config.toml
n_layer = 11
d_model = 256
d_expert = 240
d_shared_expert = 0
normalize_top_k = true
routed_scale = 1.0
balance_loss = 0.00182
router_cosine_scale = 20.0
n_groups = 8
vocab_size = 14516
norm = "rmsnorm"
tie_embeddings = "early"
optimizer = "soap_variant"
grad_clip = 2.0
batch_tokens = [32768, 65536, 131072, 262144]
Below are experts of layer 3 (counted from 0) of a mixture-of-experts language model. Rows are named router (the router's row for the expert), gate (a neuron's input weights, with its number), up (a neuron's input weights, with its number) and show model dimensions 0-255. Each number is 500 + 50 x the weight over its row's rms, rounded and kept within 0 to 999. Numbers have three digits each.
After each expert's rows: "gets" lists some tokens that make up at least twice as much of what it gets as of all text. This comes from a sample of Wikipedia text that the model never trained on. Tokens count by the router's weight.

# expert 25
router:532475482463498517462488508483492508516458506484498602435561499694576397560503491488497529551503531502512526568481530453549482394513484541524454531385538456537541464524453504461556608388505454592469538489529486529444561431610422486411453515551492495562557484510623426577531454467519518534475488475513475496560555550533502561522484492578507498507513541471486533395433475504457501525520507536463517502335492481499500514481540464587529497494499426529470526465601490409473579603496607476504660443438545469466404462451491336444514536595466529537475428420537470491496442444518485473509579513525528530610499496539518527492512493559535500488534507524470505489441511447527581543456459497497437557555442449492441508566490550483512554566463426468530497580505531522553438467528484
gate1:510478402497417524508503471527479449595452536549547521488541515626493481421549496571506539501462550379501498446564476430498476440575408442574491403520465554526552487480630498504369533443586517521568474430490597529459492482505556471493560533497518546537518560509520529432476508461603576529426376537476421501470600575554488470489582485540419493487501562511368484555585570499430481548509504517512576482516472613463459550479489528428481483485480500502497509482491532467528529475560441575489495422480516469479542444441556539517519389420467495448474526522414500489503476481565498481478500460449564511473567563492645563451462501435582445483468596553539538553475525525398475532496437495510578525545515551505489571489448433502462534401455549471455564493449428554489472506473475
up1:576518478514393497464494590493543497488530444454513466508519509534579488587403540513513533441543549545522498466461587504471487550513527453418522571372506482504538488618417561511536409475462421443468519533523520482517465461535558498520523522484548463527563423605502537572570579582575545531535519546461500425521490499398450502430559416449505496527522498459475486499442456510604500497606456496515522516486492541499550501447425471499463582444441498483697457477485499570500497553485527430463503503462489438585447498478535502402475477452464505516454537552429469477513541560518513510444493507528432540509526523432510397470485413574446551530364514489457527413517474457522547541471506490489525495532553395541553389459588523576589414375480442479568568488555503546470505512534553
gets: ";", ":", " –", ");", ",", "s:"

# expert 23
router:517543496481436535486528507462481653543505495503526533534464513530559497510520526491443523428470536534489336573484484467531469460591486496471510600569565565528508434522456601477494518507532411577600463457425563457450568557568443466521525464536567552525533601597428530490494492503511464489407513470540464484431495519521542447537473498545537428501531521551495443552486478441591450522464616489510527533488460474554431502450441577447532501486503525469459413427560414494502505496427432595480493507444435525411404597469513579445641519496504451477435510447509450444501507458391503476431497500509492504491480511538468524521517448523575541472564505480538542336501511542473622449534475577599524529524445523498528453535453577514456455533474393497499452497492521530514420601529491
gate1:524480494399545487511432528585521453550570510554563539580525485493401450559560542490511535510458479510511425523448494455543531517579535540531581444487442534540539440433581484512401460536564495457515538517577438473400493564563522567545510546513540502482607552586512475502514478546602414564538542465507418539516517491498523488456433537399449484465517490412539450465548607462555523426522493561547547416563514490466469517496531396391453567457560534586424576552490508533518499503442513512483548543537506523446537525463370529486431632495547575502578483539491575543552578474577566471470516496395544415556527437426433476418500489429514500523530452515501448551481451428527505522513509583490572585575510437494581484476524501439469460446529520457542538479480524490472497593551572
up1:481549423589499531473537520464500440543455432445438480458461465497532516534488532509387439451600473492499558460633522404445444561515503375467420509537499513466466523528471506452485585441482461591447473515425509456536525459441574480508521474503411552508445495443438564540492576460357526463481440531458580461503522582557483495525504477513524490481432624552475513422506440580499509598442528394535358598491498458587564501572466546542479508536496462457529501403489479467491489467578570500557469500500533455536429476467486474511493409496507523455438475519518558510471491496427498546513459466486482579440478488522531543512477508567485532430505586464506489391535477619532477417488426447431431420435527473436527533540531422566441531503413537560543509510560498431430565508455445
gets: " and", " as", " with", " by", " or", " but"

# expert 20
router:551483388446490518519441460480532520446473466519504544516488502524556476480519558496495516615443462508499422513521462478453509604511478461455430463484550589380475497511435530503494534558402502397525419510512473489373466520576489471442649545506493532501493483486440489579470463482525545538558521512514521497529586638607463562499439481448563498488548523538501469480511461532441361511497450487488536453484559503554416558496588410482509453487457492527494527436497526447499529442464493455498445508514503419434389464438467547500541446508481478559439541476456493612565518430660579495544626528516433486542514489467477480385563496525563499481449513539552479457513452452580456571525471566485428562450505482471527622437412602506477515434444526509477510581494479488482524491482564
gate1:429449466638437460522467532555490489446459521605429542415546548537492472474519515494496433588448495461453481565566542473559436536533555519485471483515568481455576423555554399426505509521424471484532473451501504480544567608585549524432476473420571486577542484585547520446537474479590552501489491512498509475561479491502573527493537464561552340481518404523527567465515561412523437584444576543471527472507581491495534398500558505475470501487461478550480459561509368488534475515461515507526449506447519468515404493423495481531446584459436487532551566497574399480468503524469536502455500453486536438554546454518442515522421474449528471474536528422543554533519570467419519537519548520505558591532438458444502533483496496495340469507357490464530529556424538614520497502537502
up1:489510500464507519508479507531466431503572465547612530544584509553473488532509471483493510452534515552507569479510436416495548544461490530478535503498527507454470379450489534497397413468481579553512511509584483534485561424479575511486487417565509400465534596493502469504446484436465577499442543507495529499556404462623515519555453453536445637505471517522419500567420489519476537420431597500531524489566504493485458424476592536547488442609497348443554546435499467450493485422407389601558546471502513506496485523574436546408561451482578502485504579477491616477507485583473543477421486492477548413551434448532599570503541512494440507521469458445572513515513442477502499453559504531504517421436494505424486455500506460487385549549557510498459586463459544436495534530569458
gets: ",", "s,", "e,", "a,", "),", "es,"

# expert 21
router:493469452564428492365520484464502464577428491466516564483500509498458390596510575574464621482506500496498479499465484339498550432502447467510524501494498528551513459548508492512519452460516486482532478464517475470503442583491519500498509429486501487474464601426517448490576509565512549559502510485476510510478515681510491660509467523476421429537501534545507539564490485436442548535468528575466568498426461508472537570513471479583482516537473477512567431499516472445480577461428526487414463501413431458523350469526497545425462451461515479498421579417493518547517533505484526460454458486702545532516487551525567521432494479420536530490512624478534488451506462428489515503532546459518391489493464507513538565454478452559601549449522465523590545579465505425531462478563544
gate1:465543533507516440508523370406517626591478425460490541489470455428550492502568574553534437489445484506498482478545513574464508381437524550513545446493527634509522519574488526534591458450455582550462506499460409402514462525516469523528522383493543441396475425477522520536564442456530487539496470508520439476535529435513545590548601530644521552488436477496498541462489442542561585529590476411507439534434606502529536506516557455489520499380565519481506527560456408561482541498530477484508542499541520425507491433417479491460468443532567512506464504488410466525465486556429500451582479524459561528470533491463593385408544551563427561516472457425525376551555453512504551519519575514562511514531483492579488496550442487511486488542511417538533476508455563479469523486460483
up1:426478592507427463506543459537512530508518477464576566550499504487457492458433580536612542476431507458572466527474516527496527501537486445484489505504498494541412534516548501531495544532507444534512563509549536435540582449534576542575498548487488510574541600567455515441527428478504616402514543534502553458491439610486494511455446511446533468576561433571524477530507574509477461440491488467498516498514347552551471542474454479603530602563548522439535497442543591402518508522477477526473559424524414430519475533489470476527401490410465518479510577507517409498566547479458521547509482492640467588513508576558497540558481493415506489487573556472501464397404539467485481481481617479393489471483611460553572610487470509521505464521458486449431561495411525494484417583582503
gets: " was", " is", " were", " are", " had", " has"

# expert 10
router:392426514532473503470498521557510481520422479550516512516453495467494535482545515522489572555493518469486502510501420551515504504516494475486470484560357481455515456484523453514549410481467500503453581450383480462560404588482401475481608602426624465511566459428555477491501457527565544519495458555512531420617471558579440555494472481469475475581520439497484569480447467529502534537516509496470472395509609469542468521421557533538504565489506538483460543458499489524472581548503456496492535439366473474438441514536464498537442464516513488470446491404520472560517481564576490418449548565546552486489499534617568498431399470508477517472489649504379644506595577544475467396555437561497408521463520502484551454499471532541439457500471587481489565550532516519490452533464509
gate1:494585523516451468440541428466428514502478454542490557446502478570522455568421474547459396389414451456494498566518536467494517504398491472476508577562415517499538502604538381549487443395615545441483470503467533449551579432434489502446481502526497526478569453509495496466593555562518540546543498503573566404441513517497478516448503520434570508401512522510557458482528503595369444504477585441539524452436435470530511528520467533461549560553533504489443514506564516516544551451591517482461527450526516576556551460578433584490473471393590499464578451497420468426539515484532504424502483450492582471552467503457506528549374546575548519441469429528469512554468537484509488464458427532458389422507532577454382511569454456506446482486462530536506450511561531504450521502538435
up1:468549462573551511469455566422527555519445365551589522458504470521512511461477483512445452577468442484540545553471563539500571501441465445490539549496485448513553449553451370549557583433541545473466511486477449538400472470442529550539545580477509585464458424524544493471550502542558411517543514519458493551534486490520561468416378462539632501434512527631577536444473472531486388453451505384458536531422515504494484568470487552451454520460530425484495541504491524512506510452490455463537482483468515534518617428593554500421547474494518539389489525515512474340435498556583498536503510492568488425527497489425533562576455517513503453426456459511576420499535448547530509529575517518514490507554543549495516474489440539495412432543391460604560473496541496539540474484458412
gets: "2", "4", "1", "9", "6", "8"

# expert 35
router:459445504518465500487552445508536525448515500520534573469444419445454387529508517556416568476480525561468507468460447492433558463602536500501467551481539584451503504554471492437483481473370501441478445530559501398504409504490493435437553487545441524436608347509492431625591477506516504452444524540540485473524528504467491397536508452470481486519574541462539506478484492438537510559524583529423442494505485452564503448444497483469468524470514457615439444595537484524456544465516449510447542461482536463523550519438516485395436495497496515583478466513455457456562485577465528517508449458594470507532539568463456555470434519517486487519537463528334604455463586431457553449523458542539503515525442562413551443579500449500537406417447437441467622498472617470479488453509537
gate1:563471536581435436554498507484508507526525485417501463441519461508525407531463494460400508498458505457563585559384551495483588499521512482458479553507539535555421455577465476497526508433481499452472426495551567515487504480389504524510611567570448457497527526540519486582466445550475610520532438446511501535438463434533467427534580417429428412541406468505506489494495462489414501548475577571491525497440565530448564504546489406481478553561560441543540445488537512558456474488370489509400485532452464552510398525482514540504434561610528511516451487500508494481512476478481548485388526451435453626463636577465509455547507502562481458492470498516468550500563612466612549582443572476530460501526500427519450527529477430508563399517533411526503507534513502461522413512568441
up1:521532469587497442485498418453467491474516526406459429503488469475430429588527552536365522532398511443432451431450525531501592469568467499414591458480557508488486385486441518569518508534515533573420476556535446477549453565407581582532504434513439496453466499594472443481489543464505499546476481479483556514450578449483487407547639466474485483480504557568503463495522447454455537547436576507450474456402517489499515519552388508580405538516528399507490440450468416530493556461424495533409516538470489533447395414501421426503453527560419469448505507478472444496494489480565476534483529516470513581466503510493441481527520399492509466486453450498539679518510556540484530546494572550495486576509543410480561483525512488566437551558473521516456596562561517495507505552536459
gets: "b", "k", "z", "h", "g", "c"

# expert 1
router:466489485488470503507458500505495468424475436545496479484513490532612511518377543566508461561447432471470501480524555417439506523501463481533470591569486501503499486515509631501581524413468536512520429487496520471488494522585511543555470520488453495497470528508656455456528491527519619450501490455425539501448532566560514532556534592530512407517490554517523554450523502502452536536606505508450452527536492522392499485486555544562525499470493532456390554450485493533451571458530582419490431392531567466463417498483448424464470483469490451550464540529491433518556500395433536556482485487524454496483456582471485522491348438502497513489557644406433472393531434467537507389556548523495424573500457494534460509571475469536472410487394578408547607618459487502505499472505505
gate1:540458489530547532516437501505369516419461543443451399515520516486615557517493572458508404484443503504498500455407510495456428518437530493489497544567410538568478499583571427577528438542457539415480440459544472457462503564496432513542580378474525522435480534524436435627529549458532496416528532543511495473584476537525552471524485410410536477502495463562566572495479498531439521528493527483553492499529447583558573547463508515446581443584471559482571560552544492431543550552495531429460578517460524585530528547495514529412497577557500491410482476441559569431544445604482484467481380503556533483526509545545405480537598528503574491503468542501513523492561439515530442448624481511437565471546511542464486534536441480470513597486452491524450451495458450466554494605563552
up1:494427439395511461532497560502487511440466539594472427480558465556525543503469600488461479456615483483421532498533503469524518397434476520435530472462495455514432549508463464495498495564447560519395573510528431569484410460556488534512480470376440466523533572461484480421545548541522424438501578536505592528477488379536527526515480459569584463474445535584557438473431467530479541584669545471596438564573479427487426545466533484573509509502596528495595498494484485437539524460459461453526570506468486485489442475539487468443579499486513472527447488452578532518531447530557523469535385474508540612530503500522528530440468565456557435523432511527548436520497510468473532464520421504532569509581462543400561527452536458604554498535482544468553478496574512509420429602454526
gets: ")", "\"", "==", "===", " ==", " ==="

# expert 37
router:461477501491497523536566535521512513436419446446536516628487485541432610489552526477520496532499470500519503511484546502428582540469489428502399532534505509502402560516471527426556542444534466467574454504474489474419506435484536505494570549522463476487428503475467391478513458503497537488463523581453419445455538684457508455559478432420542597533537470620504510612469491446530445516433593495558523563550543462503477520527503483509506446624492472550448503501538494505459476502481528508449548405381490505515458479493407486592481459487508451548394393435555470484550393470523652467453538414477539498572510492602531495511471479486518510432469511494419478398511515394543617540465507465495508519478512531526542456576496512547533499575412498582530526441556496501456498426537505
gate1:456496572562545431505384398431475534468533458513484488486489510533553472535496500488453490534403468464482480522537556448511510486512396524466478519550514428472427486400445437568508450545477470543550554551559501554566593678529430438553514445435479496422470495641561542555523517538556542452597453493502511538427509516513424536547452519560424499489541526503534498564578495565535560450429478556619521580484529510524538526464520462510470547555532531440533499535486600616527545527486465504474477493591514449437569572546449531457483541540581522607519513521523478513522563465624597443512521507519583463488417517497509498454502545440500585488505467467489500548477521516551520411475518543521512481564579568524444495477507519519519470510416554604453458473477565372490386543481451
up1:447594483517425580496539494511460491499413558504466550519373496464486437482530550426469481493519478493520544486466482465534476490512502560567445492422500447530512512522583550482510448506586388448490547420510541432441519453503412444543526488500504516498531466465464418498451600543524494495498539531528471450566419543468526516454535491516470481543369439496453514435555465443430544581537572514476544396416482526405436574340467560492617430434500448478487500454500490431494534458512534497556534432457513545592491398463493555513500442510537544579544483543507493527476480544483480534466499480578453553486552484448452515490558471629478419447541510483565485499527577474439582606547509535440580403511399521464493475471544467512566511453538518416410471496538521518483642381517496
gets: " that", " which", " who", " this", "ly", " where"